{
  "experts_per_token": 1,
  "hidden_act": "swiglu",
  "routed_scale": 2.0,
  "balance_loss": 0.00656,
  "balance_bias": false,
  "scale_expert_input": true,
  "norm": "rmsnorm",
  "tie_word_embeddings": "early",
  "optimizer": "soap_variant",
  "learning_rate": 0.00117,
  "beta1": 0.95,
  "max_seq_len": 1024,
  "train_tokens": 1104000000,
  "max_steps": 12096,
  "dataset": "wikipedia_en"
}
Below are experts of layer 7 (counted from 0) of a mixture-of-experts language model. Rows are named router (the router's row for the expert) and show model dimensions 320-399. Each number is 128 + 24 x the weight over its row's rms, rounded and kept within 0 to 255.
After each expert's rows: a language model's description of what the expert responds to; "mostly gets" lists some tokens that are sent to it at least half of the time. This comes from a sample of Wikipedia text that the model never trained on.

# expert 26
router [120 136 154 166 122 108 159 141 123 130  88 141 132 115  89 113 125 164 119 124 124 107 103 107 151 123 114 136 106 130 128 132 161  83 135 131 111 105 157 145 123 151 118 126 136 133 175 131 127 143 137  98 104 144 128  96 112 113 140 161 220 177 111 131 111 143 116 132 168 114 134 140 102 124  78 115 103 122 101 142]
What it handles: Prepositions, articles and verbs like take or provide that come right before a noun phrase, such as of, the, in, won.
mostly gets: " provide", " While", " taking", " awarded", "anted", " won"

# expert 0
router [138  93 106 128 166 145 117 150 147 174 104 109 147 129 138  90 154 112 131 156 101 113 171 118 160 108 145  83 129 117 110  64 164  98  99 119 131 101 117 158 128 107 134 139 146 196 158 141 125 115 126 114 161  84 138 140 141 154 153 147 100 107 151 141  96 107 128 111 137 119 115  92 155 152 133 166 131 138 175 106]
What it handles: Mid-word pieces inside foreign personal and place names, often South Asian or German, plus table separator rows: Balas-ub-rahmanyam, Zimb-ab-we, Schwarz-b-ach.
mostly gets: "|---|---|---|---", " Full", "mann", "berg", "ube", " complet"

# expert 16
router [ 84 164 100 140 121 154 136 112 143 157 135 142  91  76  97 123 124 156 158 131 161 124 125 150 116 131 136 134 125 103 113 109 123 107 143  95 139 106 157 139 119 160 118 116 112 123 143 136 121 108 154 114  97 152 149 108 146  90 143 147 139 120 158 126 108 108  88  98 157 118 151 119  55  95  84 138  98 113 110 141]
What it handles: Number words and digits, such as tw-enty, eight, fifth, second, 13, 20, often in table cells or before years and dashes.
mostly gets: " tw", " eight", " fif", " ten", " Four", " fourth"

# expert 29
router [114 139 179 148  96 209 118 117 132 134 135 151 134 158 135 152 129 186 138 150 113 146 152 156 109 154 142  69 140 177 127 137  86 121 107 102  99  88 132 149  92 143 134 130 131 192 128 125 152 130 161 117 127 116  70 106 133 138 127 141  92  74  96 153  97 145 131 128 128  99 109 112 150 128  94 174 100 156 149 102]
What it handles: Final words of named institutions and places, such as School, Church, Council, Railway, Stadium, Township, often within multiword proper names.
mostly gets: " Council", " railway", " Corporation", " Hospital", " Railway", " Stadium"

# expert 5
router [163 124 125 177 134 125 166 177 116  93 152 112 111 101  78 130 126 149 120 133 173 113  95 105 145 138  88 119 143 133 128 134 130  99 126 111  84 110 156 156 133 121 114 125 145 135 164 133 124 164 117 104  95 119 125 150 108 132 145 135 166 173 118 125  94 140 138 111 146 137 140 120  82  91 106 152 130 118 101 152]
What it handles: Section heading markers (==), list dashes and first table cells in infoboxes and track listings, plus words like Nominated, Founded.
mostly gets: " Nominated", "|---|---|---|---|", " Found", "asons", "See", " awards"

# expert 28
router [122 152 114 175 121 104 155 172 158 121 170 122 116 129 103 110 124 115 128 124 174 120 107  93 128 139 106 123 138 128 149 107 134 106 129  96  84  80 130 149 131 146 130 117 124 148  99  78 127 140 118  85  63 143 133 140 131 102 114 171 160 150 147 151  99 143 118  87 127 108 125 123  63  96  95 179 126 120 116 140]
What it handles: Hyphens in compounds and list bullets, table-row numbers, and years after in, such as 1930 or 2000, in lists and tables.
mostly gets: "|---|---|", " List", " 193", "-", " 187", " 188"

# expert 25
router [108 108 179 146  89  80 140 134  99 109 115 131 112 147 130 142 152 159 131  98 138 109 116 123 141 118 120 114 146 138 133 141 142  87 124 105 132 113 150 120 122 169 120 115 116 115 123 103 111 176 136  89 125 174 112 175 129 140 162  70 111 167  99 143 137 137 119 100 126  84 123 107 105 199 122 171 127 157  96 121]
What it handles: Nouns naming works and biographical fields, such as book, novel, ISBN, episode, reference, and age or born in infobox birth entries.
mostly gets: " ISBN", " Episode", " novel", " reference", " website", " book"

# expert 15
router [141 134 111 199 111 139 175 169 113 119 138 117  86 133 100  95 132 147 122 129 125 146  97  78 164 131 105 129 120 160 130 145 130 110 105 126 125  92 104 119 131 134 124 133 134 126 123 149 148 167 120 121  80 148 126 138 122 119 122 132 165 172 132 108 115 136 122  96 147 100 113 125  78  97 100 163 143 121 110 151]
What it handles: Table cell pipes, list dashes, colons, semicolons and heading equals signs, plus coordinate minutes and seconds and words like largest, further, next.
mostly gets: "″", " largest", " further", " important"

# expert 17
router [149 129 206 131 103  82 133 124 148 143 119 130 107 113 148 123 125 129 105 120 112 129 150 125 134  97 128 141 155 153 152 117 155 127 154 121 118 173 139 140 126 101 127 150 149 145 122 159  97  91  92 115 104 133 132 134 170  92 114 127 114 157 125 159 145 136 139 177 133 134  92  94 166 137 107 133 133 181 163 162]
What it handles: Inner pieces of academic or scientific words such as Ph(ys)ics, Cl(imate), (phys), science, politician, and Women or University in names.
mostly gets: " phys", " sex", " Women", "hemat", " science", " Polit"

# expert 7
router [136 167 132 140 146 164 192 104 140 136 163 162 123 130 168 119 134 159 123  81  96 124 149 142 168 117  89 131 108 130 117  91 167 105 110 168 104 150 104 117 116 139 143 163 144 157 153 120 125 122 135 157  94  82 125 149 108 105 148 142 133 152 121 154 151 175 119  91 108 112  88  78 123 172 104 109 142 156 166 128]
What it handles: First piece of a longer word split after an article or possessive, such as per(fect), dec(lining), dep, main(ly), sec.
mostly gets: " dep", " th", " sec", " per", " rem", " dec"

# expert 6
router [108 118 158  98 136 179 164 126 138 149 136 150 114 124 129 100 135 115  88 139 105 184 142 162 151 146 140 133 129 161 110 117  93 125 128 178 119 191 133 103  89 120 117 120 131 144 126 130 145 104 135 118 113 168  57 132 171 109 159 127 128 139  67 154 129 154 121 149 162 125 114 107 107 196  96 163 116 134 132 104]
What it handles: United and State in United States or County, US state name pieces like Carolina and -ansas, plus white, black, and pieces such as le.
mostly gets: " United", " white", " black", " State", " Southern", " Carolina"

# expert 2
router [151 147 128 145 135  97 198 167 102  94 153  99 119 110 136 113 130 148 115 131 144 114 112 111 123 101  98 103 140 163 124 126 143 110 135 129  92  89 150 115 154 119 135 119 126 143 135 108 118 139 119  70  89 135 123 159 120 106 122 134 145 154 116 147 114 148 140  79 134 119 116 131 105  99 115 156 133 105 121 146]
What it handles: Table cell separators and divider rows in track listings and results tables, plus coordinating and, or, & between words.
mostly gets: " &", " or", "|---|---|---|---|---|", " Yes", "|---|---|---|---|---|---|", "ulations"

# expert 12
router [136 140 140 121 126  86 166 108 127 104 104  98 169 161 163 111 125 122 126 119  90 143 146 182  91 126 149 144 124 115 116 121 150 108 130 136 118 125  99 151 117  87 132 166 126 149 121 126 168 126 154 149 127  98 106 129 156 178 153  95 168 143 151 111 137  65 170  99  89 133  62 147 104  95 160 147 143 140 128 162]
What it handles: Middle stems of long Latinate words before suffixes like -ation, -ment, -ed: reg, commun, administ, stitut, enfor-cement, exper-iment.
mostly gets: " reg", " commun", "stitut", " administ", "ordin", "clus"

# expert 24
router [148 126 149 163 149  99 157 142 135 123 113 124 107 110 105 101 105 149 119 137 122 107  84  79 149 116 125 152 125 114 145 146 152  88 131 139 113 109 140 123 135 154 132 135 158 124 164 121 171 197 129 121 123 146 130 137 141 140 162 159 161 175 133 128 106 146 133 139 186 161 131 125 100 139  85 130 113 115  96 123]
What it handles: Determiners, quantifiers and pronouns after is, was or has, such as often, several, such, his, plus opening brackets before birth years.
mostly gets: " often", " such", " several", " does", " numerous", " never"

# expert 14
router [166 129 165 137 140 134 137  56 159 164 163 118 101 115 108 143 139 158 146 102 129 101 140 141 122  90 127 151 147 114 117 113 130 125 135 135 151 113 148  85  88 116 112 131 179 175 100 109 147 133 114 124 124 105 103 115 168 134 187  84 152 128 191 110 122 124  82 103 138 113 123 119 170 131 135 157 141 136 116 125]
What it handles: Common first names like John, William and George, plus middle pieces of proper nouns such as Mor(occo), Glas(gow), Sam(uel).
mostly gets: " Hol", " William", " George", " Charles", " John", " Edward"

# expert 11
router [164 124 114 123 154 115 126  87  98 127 147 110 153 178 149 162 119 138 144 107 164 142 106 132 130 123 138 124 182 169 104  92 107 150 120 155 126 122 122  99  73 102 130 123  77 144 174 129 139 125 112 122 145 126 120 123 141 114 150 100 170 110 108 161  61  90 160 123 107 149 117  98 101 156 119 152 124 127  78 155]
What it handles: First pieces of words split into subword tokens, often capital letters at sentence starts, such as B(ecause), opt(imizing), ex(ecuting), C(rops).
mostly gets: " purp", " function", " ide", " mission", "Acc", " architect"

# expert 30
router [124 131 145 180 148 113 168 161 140 128 117 130 132 121  97 113 129 138 119 109 153  90 107 114 139 102 113 135 133 148 148 140 131  98 120 149 113 105 115 138 126 150 127 125 146 136 143 134 117 160 119  94 124 146 125 109 134  83 129 164 201 193 108 126  99 156 123 110 150 118 131 145 106 122 106 157 128 123 101 144]
What it handles: Four-digit years from 1940 to 2023 in dates and birth notes, plus the, of, in, closing brackets and sentence-opening During or In.
mostly gets: "During", " 1980", " 1953", " 1955", " 1959", " 1982"

# expert 22
router [165 127 125 157 133 121 124 157 155  74 133 127 121 149 147 144  87 162  86 161 136 171  97 139 133  96 108 109 160  89 133 125 115  98 150 183 116 119 139 137 159 131 125 108 157 121 152 156 127 121 144 117  82 103 129 110 180 115 101 123 127 150  82 138 112 106 104 108 137  65 116 108 122 138  74 116 147 157 121 106]
What it handles: Personal pronouns (he, I, you, me) in narrative or quotes, common surnames (Johnson, Smith, Jones), and kinship words like father, mother.
mostly gets: " you", " Johnson", " You", " Jones", " father", " Smith"

# expert 3
router [122 158 131 168 144 117 147 141 128 166 146 126 112 120  85 102 106 143 107 110 148 124 103  99 137 119 108 143 143 131 158 128 120  98 129 131  84 105 145 138 137 158 123 123 135 128 144 149 146 182 106  89 106 156 128 114 140  99 129 174 205 165 131 118 106 163 126 108 130 137  93 145 102 106  88 140 135 116 128 140]
What it handles: Sentence-final periods, commas and line breaks, plus words like other, others, so, However, Later and recent years such as 2019, 2025.
mostly gets: " other", " others", " Later", " so", " 2025", "2022"

# expert 20
router [135 143 123 158 125 115 148 141 123 114 157 107 100 117 122 120 108 101 132  86 146 124  98 126 133 114 109 141 146 130 123 136 140 100 125 164 107 137 156 106 142 177 136 144 120 114 138  95 143 171 122 119 106 156 104 155 109  96 108 166 141 185 143 147 127 140 118  99 169 131 112 126  88  83  97 176 169 122 115 181]
What it handles: Pipe separators between data cells in sports, music and statistics tables, plus colons and semicolons before infobox values.
mostly gets: " ord", " abs", "\n   ", " previous", " subsequ", " →"

# expert 18
router [105 127 133 107 133 155 104 142 120 117 137 159 131 103 129 109 142 139 126 130 124 140 183 132 190 149 118 136 164 139 134  97 130  94 128 114  90  91 140 160 130 152 114  65 181 136 119 183 123 114 122 154 143 125 121 154 108 163 127 137 159 180 154 124 137 138 121 117 120 133 143 127 131 131 116 151 140 115 132 146]
What it handles: Pieces of Indian, Arabic and Persian personal names, especially after an initial consonant: Kumar, Bh, Abd, Raj, Kh, Mohammed, Laxman.
mostly gets: " Bh", " Az", " Abd", " Raj", " Kh", " Mah"

# expert 21
router [112 176 208 140 145 136 116 133 132 144 154 113 124 110 139 105 139 182 134 167 142 134 151 145 177 127 140 162 111 117  94 115 146 114 139 100 138 120 133 149  91 105 143 112  93 164 143 108 162 112 153 167 173  87 126  93 100 151 114 123 133 112 104 158 128 134 138 137 133 114 124 184 185 147 169 138 101 120 129 150]
What it handles: Early pieces of ordinary English words after a first letter or prefix, in titles and plot text: sc-ent, sp-awn, Sc-andal, d-essert, screen, poet.
mostly gets: " Cub", " screen", " po", "ulpt", " quest", " sever"

# expert 27
router [154 128 116 161 121 134 162 120 144 128 183 132 113 123 113 111 136 135 119 112 104 113  83 131 147 125 113 123 164 107 136 101 147  90 110 142 133  74 133 121 140 127 119 116 115 134 131 118 136 151 129 116 114 156 118 144 160 119 124 134 163 190 134 106 160 146 138  93 148 167 102 103  69 129  99 189 147 107 144 154]
What it handles: Word endings such as -s, -ers and -'s, apostrophes and quotes, plus digits and pipes in sports and asteroid tables: Raiders, Philadelphia's, players.
mostly gets: " '", " players", " troops", " Coordinates", " former", "’"

# expert 19
router [125 118 115 137 137 143 178 119 101 129 123 129 124  92 128 150 139 142 113 124 161 137  96 124 119 128 116 134 123  80 128 175 185 111 125 122 102 133 134 150 126 137 104 155 146 128 146  90 122 138 110  89 131 128  96 128  99 109 124 162 162 108 138  96 113 100 105 156 166  84 118 111  83 127 118 114 119 111 148 142]
What it handles: Mid-word and word-final suffix pieces like -ac, -if, -ical, -ologist, -ician, -ate, plus semicolons and pipes between table figures.
mostly gets: "if", "ologist", " %", "ician", "ification", "acity"

# expert 13
router [125 136 150 166 106 121 152 149 140 126 108 169 133 125  88 112 120 137 116 122 130 114 120  72 154 119 107 135 129 154 142 149 134  80 131 132  98 103 165 145 125 145 116 113 143 142 161 127 136 142 113  77 102 134 117 111 121  92 137 131 207 155 120 120 132 131 131 137 171 143 134 110 121 119  88 142 124 140 106 141]
What it handles: Sentence-opening determiners and pronouns (The, His, This, He), and the commas, colons and line breaks that end list fields.
mostly gets: " His", " This", " The"

# expert 31
router [ 81 163 134 169 160 114 131 118 158 143 145 111 158 130  83 126 110 135 110 149 106 135 137 116 123 140 159 143 126 124 156 176 123 124 183 133 129  92 118 108 130 147 145 135  98 140 133 142 146 152 138 131 129 115 109 134 119 138 112 135 166 158 120 154  96 141 110 155 148 152 131 120  81 120  95 127 139 128 118 165]
What it handles: Numbers in scores and statistics tables, time and quantity nouns like season, week, population, Votes, and word pieces inside names.
mostly gets: " Votes", " week", " population", " Total", " summer", " world"